config.yaml
num_hidden_layers: 13
n_experts: 96
d_shared_expert: 0
num_attention_heads: 7
norm_place: "pre"
learning_rate: 0.000574
batch_tokens: [65536, 131072, 196608]
Below are experts of layer 5 (counted from 0) of a mixture-of-experts language model. Rows are named router (the router's row for the expert), gate (a neuron's input weights, with its number), up (a neuron's input weights, with its number), down (a neuron's output weights, with its number) and show model dimensions 112-223. Each number is 50 + 10 x the weight over its row's rms, rounded and kept within 0 to 99.
After each expert's rows: "gets" lists some tokens that make up at least twice as much of what it gets as of all text. This comes from a sample of Wikipedia text that the model never trained on. Tokens count by the router's weight.

# expert 72
router:59 58 59 49 45 48 40 49 47 48 51 49 50 46 40 56 40 57 46 67 44 39 48 49 48 44 52 50 38 41 37 35 44 31 53 60 64 40 61 44 54 73 59 56 60 67 45 50 52 65 48 54 39 56 60 53 60 61 85 63 69 40 38 50 50 20 58 57 55 54 42 51 50 52 50 51 55 55 67 58 49 54 48 42 55 54 46 51 34 51 47 41 58 44 61 44 53 39 34 49 46 57 41 47 51 50 56 39 49 61 55 60
gate0:58 47 67 39 45 64 51 50 58 49 45 37 56 58 57 61 54 38 47 45 55 68 59 50 51 55 43 66 59 50 50 49 63 57 63 30 49 49 41 57 47 52 34 47 67 48 53 48 54 36 57 48 61 43 55 46 70 61 39 56 45 31 72 55 47 61 56 47 48 61 39 51 45 49 65 38 44 25 30 50 44 54 55 49 61 55 55 55 59 39 48 49 45 47 32 56 25 53 59 43 53 60 61 45 45 52 55 58 59 48 48 58
up0:56 44 57 42 27 74 40 37 36 48 48 38 64 62 57 33 47 60 48 62 59 40 61 43 43 48 42 54 60 41 53 60 66 60 58 33 57 43 56 68 49 55 49 42 68 52 50 53 55 40 64 71 51 31 39 64 56 60 61 57 45 38 65 42 54 61 47 31 47 59 39 46 38 39 63 42 43 43 32 49 51 44 45 66 65 56 54 67 45 55 35 61 28 40 48 58 36 40 47 49 46 56 43 43 61 51 50 35 45 49 43 41
down0:58 44 59 52 58 52 74 48 41 51 54 53 48 69 64 32 70 50 45 46 57 56 52 48 42 39 37 48 44 42 48 52 52 43 59 55 40 55 33 51 62 57 33 48 78 31 43 58 32 32 58 19 51 43 42 56 60 55 45 49 51 78 52 55 53 46 52 50 50 55 31 51 41 41 48 47 45 39 66 69 56 60 40 40 61 39 48 29 62 51 42 57 47 52 54 58 51 34 57 49 48 64 59 60 58 40 65 48 45 48 49 44
gets: ".", "==", "\n", "===", " ==", ")."

# expert 18
router:54 52 45 59 48 38 64 44 44 40 47 49 48 46 54 52 55 59 43 45 46 53 26 57 57 51 61 45 58 42 40 50 53 37 48 30 44 61 69 62 35 52 55 55 54 34 37 50 44 58 54 38 58 38 73 28 49 59 42 59 42 59 44 54 57 45 47 43 52 36 45 47 31 36 54 59 51 55 58 44 35 55 45 58 52 49 33 46 59 51 34 65 39 52 30 44 48 41 50 64 36 50 29 53 62 44 42 63 43 42 49 52
gate0:46 42 43 46 37 60 62 57 43 47 45 35 42 49 43 63 31 60 46 61 48 33 55 48 54 56 40 58 44 48 51 42 50 47 53 45 41 28 59 65 51 42 42 58 39 52 62 35 45 51 49 60 49 54 44 37 71 48 54 45 30 53 55 83 40 48 43 37 39 27 47 49 42 34 70 41 43 48 62 50 61 44 32 51 61 55 52 61 34 62 57 38 69 15 42 36 40 38 43 47 69 55 41 68 39 46 61 54 65 52 41 47
up0:41 47 60 46 43 55 47 64 48 36 60 47 38 46 41 54 49 34 36 41 21 44 57 44 62 38 63 43 60 51 25 60 35 45 39 47 49 60 50 43 49 47 47 53 48 37 65 64 38 58 55 52 55 35 64 48 61 66 44 43 52 46 45 56 21 54 31 60 49 52 39 58 41 69 53 47 51 66 45 50 59 45 40 38 57 47 56 57 42 55 52 39 50 44 53 58 54 51 52 48 43 48 52 42 35 42 35 37 47 41 60 41
down0:31 47 51 46 61 36 32 61 44 52 51 43 39 27 41 44 61 51 39 41 48 49 63 46 61 42 48 49 52 68 49 62 69 61 35 51 52 53 49 29 48 49 47 47 33 47 63 39 48 42 46 57 39 38 55 62 44 74 48 51 55 54 26 55 33 66 49 59 44 58 44 35 42 44 48 34 52 67 52 45 32 54 50 64 62 46 34 32 49 60 48 62 49 56 53 61 56 63 49 54 66 66 24 63 49 24 36 49 66 72 57 57
gets: "N", "-", "W", "S", "h", "E"

# expert 46
router:43 33 55 47 68 52 29 30 72 52 40 48 51 59 41 62 42 41 49 59 37 40 47 47 52 42 40 31 43 52 58 40 55 50 55 41 53 49 59 41 35 51 34 30 56 57 49 57 61 34 50 36 55 36 57 60 51 29 37 39 44 47 47 52 31 46 40 35 48 56 36 50 35 20 57 49 40 49 42 35 37 49 61 49 45 56 49 70 60 50 39 59 54 52 57 59 45 62 59 58 63 46 50 60 37 43 63 58 52 68 51 52
gate0:47 52 57 54 56 41 49 71 53 54 62 56 37 37 24 50 46 38 57 55 35 56 54 53 51 49 65 53 63 56 41 38 60 44 39 45 62 51 48 74 41 70 49 45 58 54 45 35 36 62 57 45 47 85 50 59 61 52 48 46 54 43 63 49 58 35 48 51 50 49 46 28 53 47 55 67 53 61 43 46 73 51 54 42 72 66 42 55 57 49 47 46 37 52 58 47 46 56 41 65 35 37 49 46 53 47 50 46 45 50 53 32
up0:62 52 53 47 61 42 45 48 46 63 50 70 55 45 28 42 53 53 52 57 53 47 35 57 66 43 58 46 58 45 35 44 46 55 66 53 30 55 32 50 54 69 46 50 44 53 68 39 43 66 43 38 44 59 65 57 55 47 54 40 58 46 46 55 37 48 26 61 79 51 56 51 45 55 50 66 35 49 40 48 62 38 57 48 64 51 39 41 55 56 37 43 51 51 57 56 59 26 50 46 37 58 44 39 50 51 35 50 48 34 40 50
down0:63 48 50 53 46 58 38 56 49 65 45 42 45 39 44 38 56 50 42 64 46 47 57 48 61 41 57 57 59 57 47 44 54 48 46 31 43 57 51 48 57 38 59 56 39 45 58 58 62 42 51 59 61 61 51 53 55 53 51 44 43 30 57 52 60 51 55 46 46 51 38 31 51 37 60 39 54 55 44 19 43 52 62 39 51 40 57 43 67 51 46 39 76 53 61 30 49 59 33 65 33 55 63 51 42 61 58 33 36 46 56 51
gets: ".", ":", ")", " USA", ").", " –"

# expert 65
router:57 49 53 42 62 38 60 48 47 47 52 53 41 43 56 40 62 29 61 56 61 64 37 47 44 47 57 38 44 56 47 60 66 35 63 58 70 31 59 47 65 44 58 51 53 37 49 66 57 44 45 45 57 75 57 38 53 47 49 57 65 38 50 44 66 59 45 59 62 67 24 49 64 64 41 52 49 38 45 62 54 46 47 60 65 28 38 60 47 57 59 37 38 56 48 47 58 44 80 48 42 37 38 51 61 67 60 47 52 56 56 66
gate0:47 47 42 37 48 36 34 25 46 45 55 49 43 61 44 47 51 39 44 39 39 42 48 57 56 60 49 48 34 46 39 24 43 46 46 55 50 63 46 33 62 48 50 52 53 48 27 62 62 34 17 63 52 51 66 47 55 48 46 53 55 45 30 54 53 36 37 42 42 37 28 53 34 56 44 39 45 55 58 45 62 71 51 39 35 52 49 56 60 48 61 55 56 56 55 52 37 40 32 45 47 43 52 53 46 41 42 54 60 58 47 53
up0:35 44 46 46 49 49 38 40 39 48 57 47 40 40 40 44 59 42 33 44 36 48 52 43 32 63 62 49 44 19 28 30 48 62 55 50 52 56 45 48 66 42 45 40 40 50 23 48 62 51 39 58 36 43 77 54 42 35 40 60 60 46 34 41 59 45 35 61 53 54 37 64 44 52 29 41 55 50 66 40 52 66 59 37 45 43 42 57 56 43 55 64 46 56 53 41 45 52 45 54 47 63 57 44 55 47 52 62 55 62 34 47
down0:63 60 58 58 49 38 41 49 35 39 43 72 49 42 55 66 46 54 45 60 43 41 38 58 49 49 51 38 50 62 51 59 60 37 44 52 56 60 41 39 45 53 55 39 75 59 57 52 55 46 51 46 41 43 33 44 41 41 34 61 58 64 34 52 36 41 49 51 48 54 38 60 43 65 42 45 31 63 61 42 55 59 33 53 37 52 55 38 57 55 45 49 60 62 50 43 53 53 53 60 65 25 44 59 48 49 42 53 56 35 53 60
gets: " a", " one", " an", " No", " no", " 1"

# expert 61
router:53 54 53 36 63 56 41 39 42 41 41 39 44 58 44 61 48 40 48 44 27 25 47 39 33 40 54 43 24 61 51 57 60 58 63 63 45 57 63 61 43 41 38 33 62 56 47 48 49 46 60 37 50 53 65 50 44 33 41 41 47 48 44 48 41 52 30 60 34 69 48 46 33 34 41 43 48 39 45 26 42 59 67 56 33 45 46 66 43 73 51 52 56 65 59 56 62 53 57 53 62 50 59 49 60 58 57 37 54 61 49 24
gate0:74 47 57 56 44 52 60 56 33 32 55 41 50 56 57 63 52 55 50 49 53 54 47 41 56 48 56 46 55 65 57 39 51 37 46 50 58 57 38 47 61 60 46 56 48 45 34 36 42 51 70 68 57 61 58 82 47 46 54 39 41 44 50 63 52 47 32 47 52 42 29 54 52 45 57 78 44 40 43 45 73 54 53 36 39 52 58 61 54 56 48 42 47 29 54 26 36 48 53 49 61 43 55 60 47 49 39 63 44 33 58 45
up0:63 47 55 65 48 50 75 54 36 35 51 53 58 58 42 46 57 46 42 52 52 49 44 54 49 35 49 51 59 68 54 49 48 36 53 58 58 56 48 48 36 44 43 66 57 46 41 27 40 41 66 50 49 55 59 50 50 33 57 30 32 54 36 56 38 34 33 50 50 34 44 53 48 39 59 57 35 45 47 35 64 57 60 50 38 43 60 58 59 71 46 36 52 54 57 41 44 48 48 35 42 33 51 59 38 53 48 51 42 39 50 57
down0:41 57 34 45 67 33 59 52 59 39 30 49 69 46 45 29 50 53 40 41 56 47 53 82 53 59 48 31 51 72 47 54 52 60 49 49 47 54 49 41 46 47 44 62 61 64 61 43 64 40 45 51 53 60 60 41 64 66 43 39 54 51 40 38 45 58 55 44 55 46 59 33 47 41 51 40 36 43 60 47 54 41 54 59 36 48 47 75 56 46 45 54 42 56 48 33 63 63 62 41 42 66 50 43 43 50 53 50 31 62 56 47
gets: " 0", " 1", ".", "1", " 2", ")"

# expert 74
router:55 46 61 45 51 47 58 48 41 52 55 28 50 61 53 47 56 50 29 54 33 36 74 28 49 32 81 62 50 57 45 58 65 50 48 65 40 55 59 49 43 73 51 63 31 37 61 59 61 38 52 42 48 52 50 41 42 56 54 49 49 57 40 46 38 64 49 50 31 47 52 50 46 65 61 56 55 51 64 51 49 54 51 50 41 52 50 57 51 56 49 47 50 57 38 67 52 51 56 59 50 63 45 36 37 62 38 37 29 47 40 51
gate0:62 41 49 35 39 26 46 79 51 49 47 42 64 50 61 43 59 54 53 50 44 46 51 36 45 56 37 65 57 35 52 53 43 64 51 24 59 53 51 39 61 47 70 57 59 52 38 40 42 50 58 35 65 63 48 57 57 40 78 60 40 52 35 61 71 54 30 46 61 48 66 29 58 49 55 52 44 49 70 65 54 40 49 61 37 41 43 52 51 71 32 47 59 61 64 52 51 53 54 33 47 64 53 47 52 51 40 40 60 56 42 59
up0:48 35 44 71 51 38 48 63 50 55 51 45 47 52 60 67 57 46 57 25 41 48 63 45 55 59 51 57 49 52 55 56 42 54 57 63 62 59 43 53 43 32 49 38 46 52 41 47 57 66 35 45 35 57 55 49 39 56 54 45 44 49 68 61 43 43 40 58 53 42 64 43 62 41 53 50 62 40 51 44 61 44 44 53 51 12 37 69 51 53 44 77 33 48 53 33 61 57 31 47 52 55 44 61 48 47 39 49 59 62 41 47
down0:41 60 58 72 59 44 53 47 40 35 49 67 51 34 64 47 63 62 55 42 59 54 44 58 32 41 44 44 53 30 36 47 53 37 38 65 58 41 49 53 52 46 66 26 44 66 47 48 42 48 49 70 38 34 40 64 63 32 42 55 57 29 40 35 46 44 51 47 63 49 56 43 62 56 59 57 60 48 47 43 54 30 63 53 48 40 42 62 63 42 50 37 39 52 60 52 48 65 45 43 51 48 42 44 61 47 46 37 53 66 51 60
gets: ":", " on", " –", " +", "==", " over"

# expert 54
router:39 58 49 46 53 53 52 42 51 57 36 53 48 50 55 51 50 34 47 59 45 44 40 37 56 47 41 60 67 44 52 55 41 46 50 33 53 53 54 56 32 29 36 46 50 55 50 48 42 51 56 54 58 73 57 59 47 52 44 26 47 59 42 75 42 68 30 53 50 65 51 25 45 36 36 36 43 64 64 37 58 51 68 41 31 53 48 65 68 41 49 50 56 32 35 71 46 55 53 56 44 59 46 64 31 44 59 57 56 64 65 44
gate0:43 61 59 54 50 50 44 44 45 54 68 22 34 50 45 67 40 40 50 57 49 41 68 54 67 59 42 38 44 52 61 40 36 60 63 70 48 56 51 58 54 72 52 56 54 40 60 48 47 57 60 75 22 41 70 31 45 38 52 54 42 48 59 51 54 44 37 64 48 53 35 52 72 43 53 44 42 58 48 68 45 37 68 42 61 48 40 61 32 47 45 47 36 36 53 34 38 41 60 51 35 42 38 53 48 54 48 55 40 40 32 41
up0:40 56 45 50 43 73 46 69 45 34 46 60 36 61 46 62 29 49 39 51 45 50 43 58 52 53 41 42 35 43 61 39 58 53 55 60 32 53 37 60 61 64 46 34 54 43 55 40 39 56 52 67 38 59 47 44 49 56 49 53 49 50 58 28 61 55 54 58 34 52 51 49 49 44 71 52 47 55 63 70 41 21 53 32 50 50 53 65 32 63 34 53 49 49 38 59 40 41 50 51 44 51 54 47 42 47 42 55 60 49 53 41
down0:51 67 33 43 49 62 56 64 44 51 57 52 59 30 45 44 48 47 55 48 41 56 49 52 51 64 29 30 46 60 51 46 51 45 64 66 49 29 45 58 51 52 50 54 52 30 49 55 31 58 52 48 79 45 54 41 53 49 47 60 46 50 67 27 58 46 33 55 40 45 66 45 49 50 59 50 44 55 58 71 33 43 43 49 52 48 46 66 51 58 26 53 20 54 36 45 46 37 60 41 51 64 49 68 45 34 70 49 39 54 29 43
gets: " and", " I", " for", " &", "I", " to"